{
  "n_experts": 32,
  "d_expert": 96,
  "d_shared_expert": 0,
  "router_score": "softmax",
  "routed_scale": 1.5,
  "router_z_loss": 0.001,
  "tie_embeddings": false,
  "batch_tokens": 32768
}
Below are experts of layer 4 (counted from 0) of a mixture-of-experts language model. Rows are named router (the router's row for the expert), up (a neuron's input weights, with its number) and show model dimensions 0-127. Each number is 128 + 32 x the weight over its row's rms, rounded and kept within 0 to 255. Numbers have three digits each.
Before each expert's rows: "mostly gets" lists some tokens that are sent to it at least half of the time; "gets" lists some tokens that make up at least twice as much of what it gets as of all text. This comes from a sample of Wikipedia text that the model never trained on. Tokens count by the router's weight.

# expert 3
mostly gets: " but", " until", " used", " since", " record", " air"
gets: " and", ",", ".", " K", " but", "as"
router:094158145169061098099141147140104123129101093132165122085109148115188159095145134161137092175094090161149133149131154084087118126154089144072109092170142146133091096098127088145149058184087120144088078111093166103097088146181105109122162161172099108084150161157173128179094125151092105138097162083117051132104122077128089115112116151084165083075131090183137140139159095097127080164132
up0:125173077109102145153082171057111156119127174117128170113102130148146150116092182158121127143097107122199134110146104174122120123152101127146101146112112122151107149156129139130101130103101162138092048108090121139153155115145133129138182190151116181107180156093118159180127097103092068141164127134038066116145135164238134116143090096133104144109068172162128123079113170143121146152181
up1:174190116133091172105126092117134129157151112176072113173108066116061106149131131129132102100138154111130110176169168170048109067113129170133087122124112084150139089098160113158123132150094116167087110118108178073125155063127124114067146117135114084145124120150154154130111103115128107120088225115167120125121136157145100200166145128136146136160158170141181160081105088201109133088156
up2:121128141119115130099162140136106129153103099132115129165131133122116125132156117143091124169095104178129155154097138139046099068081086123106130108149183151105108123113085132204075160069082134164124079068084142117087133180125114086133159150171152097117138166153104093189067137071102137185142152118118140174132169163160085157116131185084184184102147125155109129100149101092094124173199
up3:138087135110131100133121117239138119130139143199113128152087165144124143120108069161167158129109121107184137143056177056110108097089095146097121128133167142114172113148089166136130126153117127096142114114094195127101118200060109121151117126125163113115115102137125147183119126154095167141115142178140140151164174192110157154163054154140123083113172116158164155067142121190123144182115
up4:130098156150130092090165136152111138117082101152121171176125178134131156134128138161092099196114098198139171190091113142078122133103077137100134099188150130152110132108085122187129108131100130140115103067123159103082153137145123066095164155159125114151140193147138088176088148077086125190120140105117126141127174150175081224118149157118145168077152147124112084111172099117095100186140
up5:176110099134146088106195147179144105133113152124118066221144147128070159073128103146139135143081175122108087155106165109109119112149103185065124101146078088147167146113064120116118146177111102148137117129044142115128124151130148060167126152129135137137089113122152148164079164112106125126093155104187165186139156161076112129081205126135099135095081144153138178109105125157112102145088
up6:104168100104075134149131131139093126145170106139176187169154122115145132119185084184134125176190149141125166118141144136129107154109106081110067150135144133053146091121166166125025108131128152059127120139086171109116130155082108125132127078140117154209131123088119101120127060132150142111075173156120066092172087117123104156153076100139155090154132105190119104123147148122110147068132
up7:103160162088075130071110089139120156085125152123124105081158069134127110113160089090128099087082165109195128094095135107136146138112113102158201160124093146123134157105098112130143199068151102106133131106096136138115166141147122128155147144111089131093124169063154188204063087119135166103145119156051114086140142135118162110164117147160175178088095183145160089094153116101110151181148
up8:110122123160053092113091091152121129125125069171114125106186156170148147103150077175111130173137163144043111134128112110146185168175121134157089122158167109056110122118147118112088144165144102124111161077136115148100105097090113138158133115143079123165183166149114090105108119163133153100117157140130166143165157082081028135095103158106095068151138091124131132066158149151151055116141
up9:150131128150091116139104117117138159091105199094117102122078141166149174102214095154124096108153150087056098166134125078161163146189100083157088115148095120069100143177154120104070118168088149119138148101087132133133035127107131161125114170149097137156184178150149135127134133090124124123078128124142108135127162028105111113108126128109154093153099074135100074097157148117124188131116
up10:135119118132115183183143174144148227118136097192124115099148096133151103136079098133096109159090106136106127120186193145147149106117132099109073121159124118086106136062107151138140188142098125129123113176151121201145151163165074125124147092148185145107170090127093141196127210100116071096161143095169133115081142111187154117136126090140144111119138190114177162142109127142107163104169
up11:166092153147163220129127099100119121076129061137146137073073108113174112073161182070098052141090144117112101116192124179127152132153133133152142170138076091099116117112156123192124091117129077159136130153198126146174104104135151114124123108119132134137140107104077107165136165128146081142179107109107109105105072069157159158175186144087111126121175148158150159143135150145107152143185
up12:189178106140119154137143120134150137120149137156127158159141115124107115184100118075155091151083094083164092138151113163099178109121138176130106127157164138139136092084151103190133096162107100129092086148089130072142169060123153109125164168118140036148081109114113108156111114056102110116113164110164144075099118132184100146190132100136184158163115227101164128114096147164140118079149
up13:100041142202162160082171164160135102156129087151091082123126116197148103149104197106170097149164105150124156116140103105144078102173136097107095112171148157081129170100109103117100151093132120172120067156070143148127144134127150118085160115096084145064105101111061130106121101174121123119054108121156152132168169114109174108132116171141092142114130136162105103073137095099183109100101
up14:184174153117112191066115155151111177162152151096118131069144115092073099174102164123131124096179107102131210121146082150134148102165117169134142083124140164159121126165125114155150133123146129120093135195153212096107084158135120109096131096121129063128178105139141167135093103115110093166140147129097068108130174126151139173123140126152142144104170142160197202146159114171122153138205
up15:103101153173171141102195105074143122160134145113125115119177144115150116113145125160115136096143150115054075128123164099144079149157115115145081077159115110146132140127177079142047105147142162161144163048106109123107112088091114092099124120143108126178128148136168110132104139114127181164074133098192131184124178081085127079139119184148156073073134078085141103127175146118131148063080
up16:130167114138100122146140200129160075100134176136087178056113138084165140096124064101103071145098077166137123087128168156065176122095122136117151172155109087124117152110133142186126159104104115108106099058158138133139203128127059153147160189114100124089176136124219139117153115144109088118182112113098195121135132161121127092138127148121107135114141196104124148104104153166130120125091
up17:126128136146143166136165153158105117091164134152135168136109160107156140085217096129143120117079113146112109109186149088133160063135121149102139183219124103144149133067148087140131134132048118164156173087134116113123156133108125090159106129133089131135130139187135099073150091120134122098139109129157137114127167097111151082104119149115109137108126010119105190135109038187160115176137
up18:160186154107088144101099169146101082124115115145127146117131116120099074140096135126137078135109132063110121105142159133112145133166122094102100114133105103088135074139180143119077080040125105104141136088134108062065088101095125120156122111140104179102114151137129057115124084164159039115127089170143169128139227109142167168104109169181131121095175112133112185101119127100192121125132
up19:160189133137112154101140143128109139125166098151134118156164155109098121126152121187171137159170118109124106165118091089150116179153099185113112092079124128105151145206123146085106180136184146081109113095058150149100100187115121124098086117130138137198116151148139120142155009138100145084115175133090123142147098133150088106129067123072133103127067127163086108063182153124155141125125
up20:132144155113098197163130162159106132113098130122097191147139079134120128213113179089095083156097123138135148119213091143103192151131150126144138122114118174122101089145151134198143167119082098146100174158143147128132145114143114159127110102118136097141143125090136171118126139065112084148095131136154102120110191167203116176119160159093172108145161166180168186163150125132065124126207
up21:193104078136127186126123143109118129162131120160101103098190144130076142150110156134123091119125104114138136180125164090114135135158108194140132078145174145093085147122107081166132135176096148174076050151143184084082032096132145083097173148121130083131167114120110119154101114120062080154142127152105143095123113109178073119116068108059170090103135130146137168102129132117119109125181
up22:154186155138103190119075129157159129132208145132116176100141112131159129095125131094135126074151159165195135163156084163146186136155097153090102135134096077101144098115172096211139084147178133130130097193162133101118037144110143115084124107161146119168185076105129140125138109150102104136123181137094102092159150148126077158153177103139159103132153136158191142131132084160120122164163
up23:122172137145112135127177129115113163115127134155115124138142117124163102134129145146115098166045149157108143142166110154100135073050112116115099076152136111132113052126132123180131149072059153135085093114143162102088131169086089108189151142157096093117149102186126174145073101122089150151161150104129148150077094099143168099073099214108174154144108121140082171096173084108064132146156
up24:133185202142041074135095163185094175078138140164140159159137098139145117104134162114156137107197151139128114183127106094088185070080091086168134071100105112180137153129144116172112179139146050090156154121106135126083152153141152125146124123124151131079121131087132184117077083128139128110078092162119146081134202143129136111171127161127174174123109113111116144145154134150134136152160
up25:154183138171137083155131124160148120116113133147090172113100133196106129140168156189140085195139144148128108167128130080128138115160162084089142098172102120124112083153165140070046143171165114087150127048165153106081063139093119148152141127141077190161144131141149133130140125152144171123057143145147161139131135109176123123099075167174091143104080112115109167118168124111169055132098
up26:140113137109138195160117175076135102134175114112165201224155140098129104141105152156120147133117139104165112109110119182122154120097135109131137168156129168233143126117141108193117108125113142149114172112051138144129143130116122101123120161121128143087100163142121143117175136022115115130144111145107081101067151195163112139168144104091137179161095104158147180149085146144141086148185
up27:113112167158088134146114090075138136163070074145061154139168083128161158094108134136094122105034143119108087104115109159116139128093162135140153165121128076177146090071072153187123152140071127153108105165123117130134195168087097110101127106138086123087133102068126119146136128065148094180108127082148078151107080139138173102139131123102151120175119207173132132155102120147111091106178
up28:139087081091129141159129135097158141138154113088167117144099120176130121165071183151116140102146169137148122133136088189160098133129131102170088127143149188206118101130193136172125118108089151187136162128132136140114178118142167107171165184139131137096133141127114151109132127054161115154103124091077101074032199174179152147120179101126162160147143120128177135194130129153137082108160
up29:109085123088177107115145116157109113111157110117149098160085172131102081091132125190110167109160124139086160104138149183133091093164122187094213107130125125126134166094076114109183095176174134147151169163165144172128150117114144094082124143138147124164124205169067085141119170092105118157103120109069112107019153155085141122129163103103114156108143119162153121185101142133108145176122
up30:114166204110107152072135100139087141144149116188105140121162161176138078127095124160112155109137156098108157100148127164064088131124079149164175141129111143086089158087180152163097132113082149153102129123132128148107126101175124047107123118117146105128098151112141151174099140176123122114112125194123081160168150077131054093168014117154157145082107126126151141130205117159155109142140
up31:111196148105146122111174110192100116138115147152120157082153167177074120213086129128148156128190138080060137126130143127098074117143164162094168147104096115100111202124168138106155124142128078107135142104120108186105139110075141141129103076160168133167147099169125087114159117191138059166131100147159091104124121095101092073162083102162104132164112109174114132155130155156142077094094
up32:124153147101170167121094154133136147099140106092117140134070069091143160163139135138092130082158154196195147147125192137105151101115134083145122108143119127229140133179136135196130150069095172128149154124169136108128082127129159142164102141141119114077135116053116170157102098082105095139143145107112088086082165157125092106156186130160113191098123101189175154178155110165112120155158
up33:122225187138150100122125106143112121129104073192147158166098147141099113172130180145114151131164118139068094162110129123119066134118134066032189098116094088087129154156175147112137129161108172106148111089047113144138171118137119102097138108121098146174131168176113104172126123166123126130057156158140062154136078146108120109140142130128121134095111064110184148147164156125130124100094
up34:169202124156106136144116182097146144120085196142122166122091102188141134113209090165119150135145155132162143175199065096112132140177116122173122165144116173133090050135098155125083114136135124116139101102138143166098127132111103167095100133122145117093166095109122124126138099102136118104112161157141155150144174138159048171142055158145121078136145069121144208089153098075087132126140
up35:105145152178122163130128151143172141081115068148180165091108176090158105071130134073088111123136133177140142092209129113137171167138123104153132182128124099145132129106076138201144130184111109172108132121199090142148125081111068122131125060141125108137183132083127082131134076160162066105144119109102072080097135080138159104155157144114104172127176142181159153112133125170143135172144
up36:111129122115130125143080161098133112102093140205083155168135168156090145173155110128145115130128095111137098108100126065165162062090155127108084122124086170131135063086087147114113138150152180117129119075147153134142139096151160118113145129137186124102130109112118114136091185113130058111118152113167184198176101072102122150106065188150191105159185138091113190077123098156073113148133
up37:167118138086119179118151182136149083122166113138134176213153137090115122074181135141141151108121104146156120118155100098124090102126147108165156146155162191219135135111162130136103111093126142151143179099077130152114198101122175115147100123108150110172074131143091126071161140045087083115177120108102106144096118180081138118137164106105102109122118027157133118120101113142171104152159
up38:163177140107164098156117190143156177111146141153164115080120077099161137102055121147111113117117141145191108170121214136138137075152150172136111142150141121081153167105037169144131135105091138116120116170140130148112097119166125117100122103176164131102133097082136118135078185131109109141134099141165134099084204123220154173148120111135119126094186123135159164114156138105121184114196
up39:185169135123115193164147209070161113096088112121190122153184105079144102115152115123102120130170123129179202152142106133139084095156145137152151149124072131146168136186069094153160139098137079108123096090110102159108075117154127133147116079146146111156136171152112150154154128056099050162091159156123169122098123148110136204129095114117090135140116134166113121119109108154091172147187
up40:174191174117081098110105111183168143160132119120143135147124069119146109119134149114160160108159161150155173173127099147157168083157142103168078032105156161108147132143179078157132163132156148068125141182116140142115087176108127122085168114126142091144129099161133139117113097178102130137154143108134103145169198169125119159151108133137170150083166215178156148096179135111083072157164
up41:124141126128110104136110086184147160145113099146067122115111131100108156135125205122125135152063189138164061130092172118117173141179167189129101120146159098066161140130100142115119188049149142129156092170111132140125148097157076134160133122159089133173114109114076188146139152164119196107061129126126166150128120158116199108126080159151088128156100120131105121223124134093142139116093
up42:136137141156155151117103173120136098165102153115069155113112164165168117072118127054178035126169118127132135119055099121139104164158172153053165136170155129124085109133127081158142102095140108136125139129121125145133131102144080111078122150109086159069096143138145128110161172128139119108106094095058200113172053098082137120162142098143079151158119095106144129150094137151190094184105
up43:119121144110148160170111165094098131098157157104131143054158107104136084085067134100064169110151101112180167137157138106145117099122148143160117056112123154115138167151062094179110135161145165122122082160146156156105065136128104128119126134128103136105148145127147154166120128196089143135131132177077109105122154165181151117124016145133194189090118149088162147097120168095133167184168
up44:114155127136102128124108153159072118155108147117143142094124129156101130141179122141144167114150170130149150132156064117133172165168130059105127069097109118129163044093166129161162147119184187077161127188074143130143143196130187115153166132154118140099147165085132146158129138172119129161117148135067096117155111164179095142161226115127176127115163136181193191122115127096091137125138
up45:131113107180095157153145095060170128131099112094142075112115105158088074142115133119182110115178092080104127179154134133150142110144130082090068161143097093046078155152103120141140123125072086138130101075111108125117095160146137127110105142098160160167192150119109133130158095159134157076084168166136134120144160084116059113142160063151200126153125083093174099121146197125126177106117
up46:135204134117086102166066115069122114149068155144122148156078118167057110201176120142124175114144125185143143131123091093089200092037146112078109151111113162140097078155099141101150127155080129108141118096127150104105153140160090152126089157152138112070150129099179098140122098191162093145116148131146076116156116163159077115074161133104124105127169127181133137114145121144085142102147
up47:130115105158110097148102110121159122128121110138098124130097144120055111140118110155105127137106126187056092200071198070071150187129135144087136162127108131090107135114108141131091103163115163115146131087052179134136065124092139127138101139135186080133166175079191087122102128179102111159078125139161071123120162162085106092101107129150134098139181122155099195164141153174114092104128
up48:170164167138121114133114166123133110114143107145175156110080070066129152117109111125118083123122171127153111159136166153102144080138138103060120087139128105164155138169177134178125128108083161069128110143144184124064077154115099124078116112179125097084122113088198095134098092104133073149096144146163148115143184158125150180129107191127143168106150128187146167125156102183075156182197
up49:101119122140162166090182121218105109129142159148090167153192181180139122134134130158141140115137144120099141076071162087127052157139112157101120139130092126174108186075140097114074140120100190164111146116086123128112146092127130049095127144116144142121098108136163106127129185125112167096154109174180130168159133100085076107133110163136126113075107141133125106043155097132144044125106
up50:098126108087092118113124120176128169148161143105187122183096089125148162155149160120121178115151150134169109099141077103144156103073160113192098105081152192195159123153170141149123152127137163091154194138018171154105148157100152138122131128115126081094091139105094139116114103079139107136134150137095082096116147202121092169173124109119137166183142118145153100109134126124137073161207
up51:172125129121105135108095109131131197113120106168159112174193124162185146144117092143124170138162148143129133188125166136125137100170109090148115100109088085071127178125057155149083144095145108111102088090148139138157081125131066100179120112116084148118110097120110117181110119223128140114139126143135123127123143108156151105162027101146186107115180136098143086062176153188095152120158
up52:104133105117154198082091158067086177129133146104132144161096120041082139162143134130095078123126114132133144138189051081155144135117111122165092115152150177197092104145134092161133139154100186173095121156116150104132160079130118114125171124169092107081150117136122131136099082083162148120133144119083087063110155134167080134124128121078183133158128090123162170147156098109105103119216
up53:148143116147148107107130180071113125079177168094109147161125169166133163101093113127120107116074131151134126115116148099174108122119096074091181036101133101164135192147071098106061131093185134129108111134070107116151084187195146138093124117077122106075093146095157111139135075193118131106157118135146127108125165156158150140117067106091120120098115203150129053101144144117131148149139
up54:099130113159149110142096151131108160126130133191209076150093113124115111127142124151120151133194144155120095179183100171096204185174155080105083153153140100189114118100151132120141118140073058103121146117112095098152155173156112138175141130159140147062153124094143097109120161160151103086114088117138113096170125110129128106135202091106151078106164165190122134054138100197145121140144
up55:149081112146092111066077055112160152121146095150157140138160165196166134126109163127166098168110109089072096144077148114092048129175126095152161144126112101165078128088181171143090120119158117115112163060096164114164157118088075146098123205080147098151130127107042135122102087156122099146115147136144146152100133116085103144132136133078107130165164093107112098105154143167141128097171
up56:179125136141128109146077111107103114157090075088141106171139169152076109173167187138133192091167135157160133169156139090165174102073100130117136122111104105122111043135124130094195152086107103115115117181097147111120099180177084159122150139113140180120111099143110110122126113215142086122130202109171073189174082176119110139076110120130144129114164128126131086133131110151079143095142
up57:136125119124069123124093132148163191107093114117135134149132124110135190134054129099107141138141139164177166145105075132095220098156134095185098120114149159094122125138089123163105113092084107098103163144091145145118128099191135109117126117143195099092143084097132142136130182064085081138119093141154119085094202156180146170126143129125137139126149177156180124137200155149082059109172
up58:144135173151131118092124106113140109139118085165106129145151148160115145189107112184127127201169125140098104147102202146082180107091150096128136136143126102120100140126183163137154123129134111110140126041157144124106156091081069154129120095137083135186151112105131067159154101131117049170145134161120121123056146103103082144116154164098130120136192122172119194109156149192095036123149
up59:106117068144113131139094086132124144162107103118190155143098121140091136162133178105123081121126137159097078118152064158141124127103122098216125113086182193240129136100194135152154117132075143119140176146068167129140192144108121166134132124110081046111162150113142150080135125134161114106086178124111075151162084179131097143130164139103128103165120140099137076115109142110136097136148
up60:128101084094178105125170108195125137130146151155121131149187112134119148092083105112154122094067147112116091075068172118127100114048145163182110144116125173161165163068102107117095143145059172144158160162088106159156197113098149082081161125132155121104101111135139135088162165087149174103140100161155155203111128159088095112089117145130121177111110155077094133172101126093116086116123
up61:128175130151148134173109158132166118101123109149173157083103136103135093112054091122139158169129114114180114139163135156081089086173078124099094173126074106117090153100139126173088095153083116121092080065169124075146150107138104117072123058125199134100152117081165117182110137167108141139106126152147104061129141137158080159160097102122148181118173131139193125096120168186114155178139
up62:147128104100142165117126142124117154114136154095142168111128102089144130168093128115103126105139103137197141133139102188096151113174139181115135115130099165148131085158130137219101152121115132154117146155164135127095074093143142115109189132170147100135134112091067102200081107072116110186135119130134139044079151126186124137160086125128117206126159181134188192079157147114097104122210
up63:192117160164087109138132156056131104176153106073114107152123068147088173148122147168117086131150093091123103107066066075158172063139102174132129156149138131069171069116127126105112154113106178126162139111074159102103084175104179151142119110100163157183135198136148143131130121132135116125091123145148154175170131116155098109120088117157120113141177100106101101095108172126093209103151
up64:162124162185122142141129161144154166196145112203151152098110075094163165126146088129133050106148127194186099183116147194166157128211117139126138126153138110128166141139148145175162141086073101141149108133095147150108117124142085082107103193158140145152128115079135120140142126102110068131136109087143128090125130131199091087141166157144139147111116203161166181161135099113150164132168
up65:192074085197119144105083191086072104168159061136153058115164119131153145165188116118133126150144129143053129174115133158147117133139115127164082130121158144041128146125164109143112110160154126120128187127102115124127139188095112141144140107127132160171171149135083129099128120095136127134133241168154123154099132070118075101067118146121163113129076158147146148130105134098142171144113
up66:109143135163179106141116126166130125183152098186132169142101190162120143118191108200183100129185138128145095093100089063098121166113097107067134100092122142078097075142128130109163119130110126114119091123112159091119133132095126156071163111137066160126100139161109135174156083192133128119072169170141130115173096167205113118141080126134074137119111059116131177163145122109097097125086
up67:158201148128126145101091163117138088138120160205046132124126122107135120202142147134099075114066080170153089166127070180075145085129091151133159105125146093146066120129179089160117129115078087158128108111082162123109074118125163166113160127158112111141168127173102189138096124150068117106155151113100164114067168085119101071119127166099128093133150117082141138105137101135113113156165
up68:185199151158130180166062180167123141107122089082121153103122140107106150100095111085129149128137132145190166110147154146114172085204132133147159114121088134175130124164111136166103103097091093130113171154181123081105100048160130113093131104191150100104130112113121078135125156090123048167122129106151060075115148136176121184136131144130124132102109146169147158114145124161113138096209
up69:072103077147080039114082142122076178123117119088125068148111142167110142139086165135135128132152161089136172169103113152093143101131094067157111139113091125200123190059078146127086144116118105127112150084080116121131157153160129082110124125144119135065104083085126143149089098166158151109104096124083134184144133115130152119125103095122153138056095190158127092085188116172101138116119
up70:129188123114169100132119118085144141126124118131087138088147170108105112137069070128081164144114127108122152076159159162017124114151141120165095134105150108092147143110052142111112127134100140115126121081122162143138096129139121112039106112160199116134154144049215104114102161158126116142114086153152085114110191134132122132134098148149121143111141120190129197151097187166151165100176
up71:187153165119111140137091170082119177129117104125149147086094119103105112099117103146119150152171122171134151120172107191102224178168161130092121116108154120140096088147098153134150116141069074119121149163179095077150105137188110141146088106142100160106148093115140068097100130126180061115128133072113074097157135114152150190123169106129160088113174110193133178149129148171113158111189
up72:164130055168102196124097147077121170142123076114103097150144127085117124098073218120102124150131111130129157120149169113062163160132134149116094126153089082089119152135063117110118166120111096099117080145202132124165133083140111096175119181111160191119104079135131164122178144188163206146078165178133125126155147157140127091114104126074125122144104164127117155153103114091147158089113
up73:119117136124108157147079160123115161120128104126127136114092115104132080148138152101068115114132142106160180133185129156104189115155130083150157134101094137146165122162152158190114129100078083134142165132151128118123134078200122095158127093141142085119128118078148110141115089063120059164122113160157108102095181146184145177173193136139099151099172124189188216145097119115109143136222
up74:086113134114104099154115062156144173200128094155161104133073118123107161189141202150185167109192161172121102129120072124114146080117133094186102128101214158142144134129080153136136158113121093092138148124048174131124137188139150181149162120131122078068141117086126216129129117159158113124106158138157084132151112161090100130153154127118117123157107130148129067136096147131162137107156
up75:189109170152153114137126167124150074125175085095149164187104132088137096123123135164107062179129111165140093098139191162129134088114120122127105161129153092194133137114188133141135110131147133134163123081141142135084177135127102131109075140115079111184087084126169095127177080085126049131168126132121102145100104132083075147171144163083108207158118098084116136072142110147141052120138
up76:108115115132073119107110099189153133117151061151207160175183101136081102099133097124140143133162113126118103119118128138078140063113123057136047158136129136148117172137193168146077093122087130097114142101113105137135213100099148119111123104152138132168096140087141072085132086134088084106133103156153107103152152100109102158199140112173161165142174093167122097086108102138106069165133
up77:156154096129113122126075116074118144149153083132126144150092106086144120124046156124113106132131118079176103159112098147063126076139117128104129165137111158108126122129143145175086105120115140098082102133160192104110149127120132131066145160157156048101142110111148110134091164158119069102080135128171066076133143135121099147162118187145129174138231186147156091099139157179068143153187
up78:096081090147118168115144107142146153124133120100151107162079102083130103096129168133101147106135090112121178149221105136133133170098138146165104133107150150141150067074139093139177156175087097154105148157117143130133071123139165137134120118139177134163150172140110065098128107148134124108156127056063071156107186099154141151115229117140179141102171063171162158116120111183117138123187
up79:173162113064136107144100106085111087145123122167088077095149127127101112085109078155117145097142115106070135156100145147090128182217077101100156096095158130155126163176118095099090135201151147203113107166154131050131121178146110108159120097152125134127153088142146113121106141132086143146125141091131158075074092090076135186133133075127125143101076151107104156131141185199129142143122
up80:172096178136101148093121085102118130104147060128128075101065128135102156173159182104129134102218122102110159140127105122186110138183100179173107127101125097113129067162132163138084130167149132099142149170149187111132088114129109148072132119122140128124179121138112083135086098095113086140114143101144096087087141055075123148136177135139152087120096144201137187164139162172142187098135
up81:149103152116139092090104135138147164094126076123105155081154184138172067088082137153141141141162119176170202111124100153121146168116110154111193109131136122101153150068108128108138122145197144114138143154207171147141077130075085152162085084180124127170153077090147094163136152186134070140150132103064119109143170097129154130112166164178175131134146163158144176184152141136141092121125
up82:061104141121126121063138108205108158167102119128113129146120134123169138100177115171133134101107135119088058102109087138148124132148109069138166117099134170122143171102131111085179137080128143137119149165041103138136217109077185158128147143103098134116077144150065197073149081150091164120117128146102118158155106119104114131147132129128107059101108120105118113088163127132147028142116
up83:191166124112128191151121133104144124135127170086143142100084101112146148158108172094102080127139143179158149154155076156127194132155140115162152110128121140171124111189162090230125126100114110158098151148156151131112089150121164146129106129138111108102163122115119158103134096058128055157111158099115107074138142123181110162139185169089135166137149176180182136175128107145098123158230
up84:144104151141090114089169092080156177168109132131113117156152105154165116082154122148150136140071182131112064168073144158147167090166120157105090138183099106157144148076090170113075130138081139183128113124113104138143214126119153076172133110099105117106105091151127184135109155152156156116068107090157110137134059138092201127055108190150097090127119097132140154122121097146143077132095
up85:125234147174132147139131209115165169115074159135118169090108109128125103111114098119102172132067133111161143210146086123060134113143109150201135149150095192163103104127051138149106111105103105137113111099098133145147132120085133152074109136148149066073160135107120155153105139128097160123098138185164097092135208143126106166151084136137112107118128104129178152117117131111095133186156
up86:167188192113143162154134108063172081102146120137135109163105072063058091124179131172066113093127120131139143123143084139101083129112124172184147148136167129215156116178131117189120164141115159135118123155068108153123137151145115141086112158174104117103112142112124164142145093056135166114126135127129086096083142172158118154176146121098128169158076149130130173119102120114128096117213
up87:122079103123094128130109089137156112192153074157178141119135106122099133118161133151157153161190168117184158143095160107141103073089129140122083128100211164060183105134130175129116137095108060072135097103061166104089121178091169117136138090114170127162155092131082120131115093102147113114153116163153095092165096139136142142151094076158133138106163130189110126078163092057087139119142
up88:153126101127107150170134158094146170109072149145148156096205152135145182111093149122075126137165129117186145163121104157130102094159118172131072140122147079048148199161095110118154125123124167119139093131109126156100046151175107122091139116162124145101144120122166162186086093110129083131104140134107173130120152132161104125123010110092161128143086177116084101114152141074123182094140
up89:163159115130121137138108106077166112125160124109124161152085084127119137169068146132171105125180137109200121110128120129067091090089132106164160094139100165195160096127134127154148179125075126143134087155110133076111086118119120123173146159095088080122103109079131181191110053074134121100092133122121115092076182151126150176129126147162150150147076137136227088090128145166114179111152
up90:151164139060053099103126071088159163117142117088115181230074094163105142085144119138126153111092145150150124173092073079122189121106115091136187112102103125112169090157138124134124095118134106130136145143076158093106182134152179157133140121137104075026129100071134099164112136083148099142128119099154131090131175181156117175153176122127141142130152131139142142140154126093107124143171
up91:111090093081101142130140159109129128161146095122148106207112094116134091150138125151157148081177109139131129104166071145142082179144140078137107143125176180157154117112081151167114093095122118165128160175099112110131152128160231129177132110154147123198096161161123133066181128112079061112121123078107069213106112118093118131132201091111109111115126101131160104118080104153118110100140
up92:214091146133135118129176114164143163124171115153086183102160052104133130110115102175108139158140119115136122153121185072116133059184106169145114120178165091039158128136109150147120165155040115129122051124123122156119122168121075093092126101125187155155151096123145173147118156117096128095139139109147080157150176097097169146147135122146153123135168115168134095107102119150151154078183
up93:150162147087243116058153117188124135098147139173171159131176162148119099092096100149130121128021155142150130137082203139146085111162072195070157145151097089117151167078112136103119112162145141125140108165126134184133079125121126082112123103172124153149090162159121141201102168111138124126130187120134117108138113145114145138101131118134100073143153118136152170135114129089091146142104
up94:130082135083121091111169083206154142106142114130143136181103148107170186128134101139164135119144151160166124100122136095101163076030163137142114132129151170157164145107162157146132091159160163138153194160051141143129166156114120132109123126109139076108059116108112119089146119073131107132182108163136124123119128211121113127178135086086106204179120086107114094100103120134120077169176
up95:087130142099124112098099114222128160077140084180156143075145104088143113143083090149133180094114143159131133153136172150121163089155108104163132163117102126151144167082065150156098142097143099112109123123105108158132152121145086107134147062126134134084102101095139115196096118164127120128149074140128053113151157130105181137176088086173141103118203133149193134066144130182122170155192